{"normalize_top_k": false, "vocab_size": 15098, "norm_place": "pre", "norm_eps": 1e-05}
Below are experts of layer 3 (counted from 0) of a mixture-of-experts language model. Rows are named router (the router's row for the expert), gate (a neuron's input weights, with its number), up (a neuron's input weights, with its number) and show model dimensions 0-95. Each number is 128 + 32 x the weight over its row's rms, rounded and kept within 0 to 255.
After each expert's rows: "gets" lists some tokens that make up at least twice as much of what it gets as of all text. This comes from a sample of Wikipedia text that the model never trained on. Tokens count by the router's weight.

# expert 11
router [173 131  66  93 131 118  81 119  82 149 138 136 103 158 149 196 123 154 144  92 106  90 118 150 107 154 131 172 132 143 110 117 130  97 153 126 155 130 118 174 175 136  97 152 103 105 194  61  46 125  93 133 130  85 142 133 146 131 179  80 126 171 115 112 160  90  97 128 177  92 138 169 163 178  99 126 145 100  90  57 126 153  90 125 139 131 167 103 210 150 136 133 164 155 122 147]
gate2 [190 129 102  79 107 143  89 141 152 152 114 117  89 146 131 141 157 121 104 138  96  98  50 133 115 165 145  99 106 142 172 136 135 131 149  89 102 108 128  70 106 123 108 147  92 146 157  84  52 137 138 137  84 174 115  57 113 129 140 127  92 100  85 145  97 174 122  89 139 141 181  66 119 163 137 153 195 181  80 166 131 127 174 147  47 117  88 122 141 134 131 151 150 118 110  90]
up2 [152 139  90 137 128 133 126 104  20 110 101 177 147 164  59 101 133 128 150 163  83 129 172 119 181  96 122 137 118 178 105 141 127 122 153 117 127 107 158 104 142 147 119 160 140 116  93 157 143 111  77 122  83 132 125 119 100 150  90  82 146 176 157 124 154 118 109 143  53 113 139 138 127  81 138  83 114 102 183 114 172 138 165  85 143 127  80 130 145 132 142 145 211  96 183  61]
gate3 [ 89 130 157 119 128 139 181 139 142  90 140 132 152  70 112 110 114 144 141 220 115 127 103 146 174 169 121 122 138  90 102 147 112 118  73 157 127 183 166 121 160  90 204 130 107  71 123 147 106 147 140  80 141  94 146 101 124  85 134  88 126 175 148  73 157 134 110 109 111 114 137 139 137 231 147 132 144 130  72 138 179 150 180 125 149 117 132  93 123 134 162 175  68 105 125  86]
up3 [147 163 101  46  86 157 138 107 173 145 138 124 107 118 116 161 143 149 119 156 129 120 130 103  74 125 145 138 174 123 136 147 105 161 142 159  97 116 153 105 183  93 138 117  87 120 161 123  70  96 164  72 118 142 153 153 128 136 140 148 144 149 203  90 165  74 144 115 124  62 126 150 182 167 105 180 118 160 199 131 131 150 164 110 145  48 179 130  90 156 120 119  86  94 135 178]
gets: "1", "2", "0", "3", "4", "8"

# expert 2
router [187 158  73  76 118 121  87 216 140 167 131 190 116 135 125 133  85 123 150 103 114 112 154 156 139 127 107 121 150 112 143 191 124  31 139 111 145 159 143 139 153 144  92 140  74 123 127 123  58 134 137 148 154 120 119 108  76 143 174 133 134 118 192 133 115 101 127 165 156  79 145 153 133 164 117 102 111  74 106  73 166 110 136 140 113  51 104 171 122 129 117 133 161 147 167 152]
gate2 [106  99 131 117 131 126 119 153  77 162  80  97 152 120 153 105 114 199 130 154 130  85 122 179 141 165 102 122 179 193 111 144 131 132  64 112  96  93 156 133 145 145 125 132  81  93  87 130 167  71 132 143 152  77 162 141 166 144 143 123 168  60 129 112  63 111  84 155 176 139 154  83 129 173 134  83 105  72 171 135  72 116 146 169 143  87  91 134 165 116 105 122  84 124 168 131]
up2 [145 194 151 134  89  95 113 154  83 134 154  83 156 160 129  64  91 150 136 178 146 139 160 105 172 149 136 165 123 144 135 175 172 114 108  86 142 123 125 119 117 136 118 141 123  63  70 100 124 141 119 133  96 159 130 136 168 125 121  86  51  81 194 139  82 132 163 127 115 162 184 128  93 123  79 107  97 140  76  63 120 178 116  95 180 112 168 103 138 147 144 125  89 133 169  88]
gate3 [125 121 155  66 144 147 135  98 158 167 182  88  96  93 128 182 156 146  89 118 116 165 120 174 153 171  87 181 190 143 108 160  95 104  82  93 120 118 104 141 137 111 138 152 112 117 164  80 112 104 154 134 136 149 136 141 125 101 165 159 164 107 163  81 120  97 115  46 158  83 113 112 103 127 126  45 109 125 147 147 124 117 115  91  87 175 171 192 115 100  96 122 199 121 159 108]
up3 [150 150 119 132 119 145  93 183  93  72  74 122 164 165 187 100 142  72 224 118 138 113 122 107  92 166 142 118  65 138 173 163 144 165 162 130  96 142 158  83 134 148 150 134 120 114  72 169 154  85  61 124 154 142 134 135 121 118  92 112 131 180  66 178 160 162 109 115 134 141  96 147 127 110 119 184 121 102 132 112 126 127 126 145 143 104 130  64 124 151 122 180  91 176 112 172]
gets: " |", "|", "==", "===", " ==", " | P"

# expert 22
router [142 143  94  67  79 111 112 142 104 147 126 174 133 183 181 124  68 113 136  23 132 135 147 174 100 166 130 160 177 125 155 116 110 118 133 120 178 119 128 162 169 205  89 108 104 100 127  93 101 108 112 118 153 110 183 124  82 115 104 101 107 130 141 143 145 113 136 121 181  97 167 127 164 169 122 131 165 120  78  94 147  90  67 116  99  98 115 124 126 162 146 178 166 106 178 150]
gate0 [ 81 113 106  69  93 167  77 175  67 115 121 128 130 127 142 127 118 119 149 128 170 121 132 146 139 127  58 137 130 132  75 145 107 173 181 151  98  83  98 190 136 193 134 126 186 110  93 177 122 128 131  95  66 165 142 134 160 180 142 136  57  99 198 153 104 100 149 187 105 124 178 157 113  85 147 104 172 102 128 105 147 102 122 111 110 123 159 122 116 121 137 125 145 117 118 187]
up0 [177  87  96 160 119 104 126  76 156 170 104  74 117 125 156 118 168 103  86 127  94 138 165 131  51 162 165 155 120 140 137 115 144 143  93  49 130 156 109  82 162  77 135 118 141  90 169  89  96 129 103 131 151 139 114  87 110 116  88 168 110 156 155  94  58 147 134 103 159 175 109 119  99 162 114 164  96 135 103 190  92 171 136 101  99 124 107 104 191 128  97 183  96 144 126 161]
gate1 [146 166 182 146 147  93 130  72 105 126 154 182 113 151 139 111 121 136 159  96 147 138 136  95 120 163 151 179 167 174 119  69 100 119 115 141 160 187 114 215 116 107 130 125 102 157 179 115 112 113 119 162 157  87 108 112 113 181 157 122 110  81 135  87 138 137 181 138  69 153 152 119 140 106 144 102 149 144 173  90 114 145  82  96 163 115 136 162 196 118 140 110 157 169  35 114]
up1 [154  54 217 113 181 130 125 152 118 108 166 140 142 180 114 133 138 192 200 189 124 107 146 128  86 115 147  92 105 103 115 125 136 136 152 117 110 126 113  75 155 163 172 160  98 127 146  59 115 120 122 179 115 167 156 144 147  78 144 120 120 174 131 152 137 128 115  97 128 101 100 143 152  94  92 167 138 147 110 102 103  98 126 148 129 120 153 108  69 174  77 129 119  85  39 128]
gets: ")", " |", ",", ";", "\"", "),"

# expert 5
router [114 151 128 123  97  94 101 174  92 172 135 150 135 129 176 158  90 108 131  37 118 130 155 139 157 124 115 134 194  75 164 159 107 108 113  88 120 133 111 179 197 128  75 185 131 200 130 135 102 129 128 130 159 104 158 104 152 194 162 135 165 201 142 117 140 118  65 111 169 110 150 113 149 151  82 119 121 125  76  82 125  98  82  76 112 119 118 140 170 115 112 124 134 159 105 146]
gate0 [ 99 105  38 101 151 114 138 100 138 113 113 133 134 125  59 138 126 101  78 143  68 114 172 118 100  29 137 113 169 140 151 108 130 129 116 118 109 107 122 164 150  95  85 197 132 134  91  99 135 185 160 178 150 146  96  91 167 108  83  99 158 161  95 122 170 127  85 115  76 139 171  84 153 122  85 113 177 116 127  87 177 112 133 127 137 166 100 162 124 145 112 156 105 171 136 111]
up0 [148 155 140 139 122 133 154  79 128 108  97 146 108 117 120  92 136 124 148 197 127 106 181  99 128 128 188  69 153  96 173  81 197  94 110 151 120 157 158 121 164 145 157 119 111 108 141 176 118 160 127 113 121 171 187  90 185 149  93 150 127 123  84 123 100 135 128 105 116  71 130 126 155 127 140 123  79 122  91 145 135 152 175 145 116 143  75  92 102 106 155  47  74 112 192  57]
gate1 [ 94  94 126 122  92 145 123 114 173 113 131 160 187 177 170 147 138 200 114 135 159 148  97 129 127 160 153 114 133 138 159 100 105 174 153 134  99 137 140  87  80 137 171 165 148 132  93 143 147  87  96 172 189 165  41  84 141 106 144 137 152 109 109 122 102 119 116 174 103  68  63 187  90 130 129  92 112  67 157 118 105 128 187 106  96  81 151 125 147 130 155 112 144 123 176  98]
up1 [194 129 118 123 105 117 127  44 162 137  82  98 147 201 103 167 214 151 116 133 163 106 112  75 132 100 130 161 121 110 154 150 164 102  82  88 150 114 177 128 115 136 139 120  61 165  94 139 149 114 106 171  90 116  96 122 126 116 132 144 165 164  42 121  89 185  98 114 114 104 153 151 128 158 123 144  72 108 103 136 128 142 141 166  54 144 156 119 106 133  83 143 124 117 137 149]
gets: ".", " ", ": ", ":", " |  | ", ") | "

# expert 7
router [150 158  89 102  96 114 141 133  26 154 125 132  84 162 137 132 108 105 133 114 119 140 132 123  94 208 133 144 113 120 156 105  92  93 137 147 104 130 119 171 185 189 126 134  97 157 130 123  88 125 105 144 169  57 169 116 134 185 133  67 159 124 172 153 172  40 108 127 138  81 156 158 148 124  65 143 160 108 125 109 161 170 135 110 147  76 145 155 116  78 127 113 157 103 128 141]
gate3 [134 173 158 120 103 156 139 158 169 138 141 147  45 141 172 146 138  60  77 144 140 101 161  85 128  41 132 126 114 101  71  94 147  90  89 155  99 105 182 157 163 110  78 146 165 121 181  80  55 101  96  77 137 111 131 111 100 116 141 141 156 103 160 158  70 116 107 134 119 158 116 115 178 130  96 162 119  97 140 164 156 117 142 149 166 157 141 140  77 119 148 142 145 103 127 158]
up3 [ 98 120  76 141  88 144 106  71 138  57 104 139 152 102  73 125 114  93 121 149 121 163 223 121  99 190 104 154 128 146 175  82 157  94  78 110 116 131 102 129 133 148 135 176  39 158 145  80 133 136 149 150 120 109 143  95 166 162 138 100 148  75 122 125 131  87 170 126  77 137 146 163  90 163 132 141 153 117 168 135  88 118 121 157 175 151 113 121 188 159 151 177 113 122 123 113]
gate4 [ 91 104  72 146  77  81  68 110 115 143  85 188 149  70 176 121 134 152 142 148 134 130 146  96 130 111 129 127 131 107 101 154 136  74 134 102  91 126 174 110 144  76 156 176 165 156  94 120 209 132 135 158  97  77 124 142 112 157 134  87 163 149 171 169 149 126 155 136  86  86 135 128  79 145 179 162 167 122 119 152 103 138 132 102  34  82 109 154 101  96 150  93 114 145 133 123]
up4 [102 133  87  48 145 106 117  44 141  99 128  86 167 118 160 120 119 191  94 136 125  61 105 117 107 182 131 155 126  76 125  99  95 213 110  84  88 134 114  78 129  75 147 124 123 131 155  97 137 131 146 198 194 138 107 163 124  90 125 128 140  95  93 134 210  93 129 116 139 161 107 106 128 156  98 153  98 114 123 124 139 121  75  91  97 120 146 142 101 120 170 139 149 133 133 109]
gets: "5", "6", "4", "3", "7", "9"

# expert 25
router [121 130  83  84 139  71 151 172  86 197 165 123  94 183 120 130  61 133 118 130 124 101 168 104 120 168 113  99 153 105 160 159  94 106 157  86 163 115 142 145 111 185 116 128 117 139 159 127 102 116 133 174 118 151 126 101  96 125 179  83 110 181 199 111 114 124  98 218 173  95 136 171 152 155 130 145 149 144  73  87 145 119 148  48 134  71 111 150 114 122 136 120 146 116 143 115]
gate3 [150 138 116 180  85 171 180  73 127 161 162  94 126 135 151 132  26 116 120 182 106 142 118 157 133 110 141 122 107  88  72 152 124 140 170  80 183 101 124  81 116  83 145 120 152 122 142 122 100 133  99 120  97 200 132 112 166 155 117 140 160 202 129 130 171 162  62 111 108 136 152 140 175 129 124 190 114 110  63 104 130 126 124 122 112 134 143 118 156 107 157 165 125 117  76  82]
up3 [120  81 170 151 109 174 124 194 150 140 114 105 180 136  87 129 139  93 206 119 133 167 165  95 129 145 163  80 123 131 106 156  96 147  96 127  79 195  88 134 110  90 130 145 126  92 132 102  90 148 124 125 136 119 136 125 127 147  56 121 123 107 127 101 147 150 109 106 153 119 126 114 106 159  98  72 105  69 157 141  80 103 195 176 133 106 143  72  81  92 107 110 144 181 190 182]
gate4 [105 133  83 141 153 153 109 111 117 112 119 123  98 171  97 127 185 139 134 153 117 158  74 147 140 163 150 200 157  67 143 141 122 101 156  79 118 164 154 185 103 157 181 151 157 192 142 110 184 151 183 102  78 127 107 180 128 147 158 115 123 134 131 127 108 145 142  36 156 180 131  64 150 124 167 133  99  86 130 101 110 140 120 117  83 148 107 131 145 132 176 124 147  68  97 168]
up4 [ 87 124 142 125  93 159 212 129 161 116  70 112 188 121  72 105 148 121 177 136 108 118  85 140 163 137 145 183 145 100 129  99  86 101 115  75 102  97 110 170 121 155 118 137 104 135 157 128 134 153 170 121 115 167 158 166 124  58 132 100 136 113 115 115 163 150 131  74 139 135 136 112 114 106 161 155 239 130 129 121  65 151 119 133 125 108 138 134  66 138 153  86 117  85 100  62]
gets: "C", "F", "R", "P", "S", "L"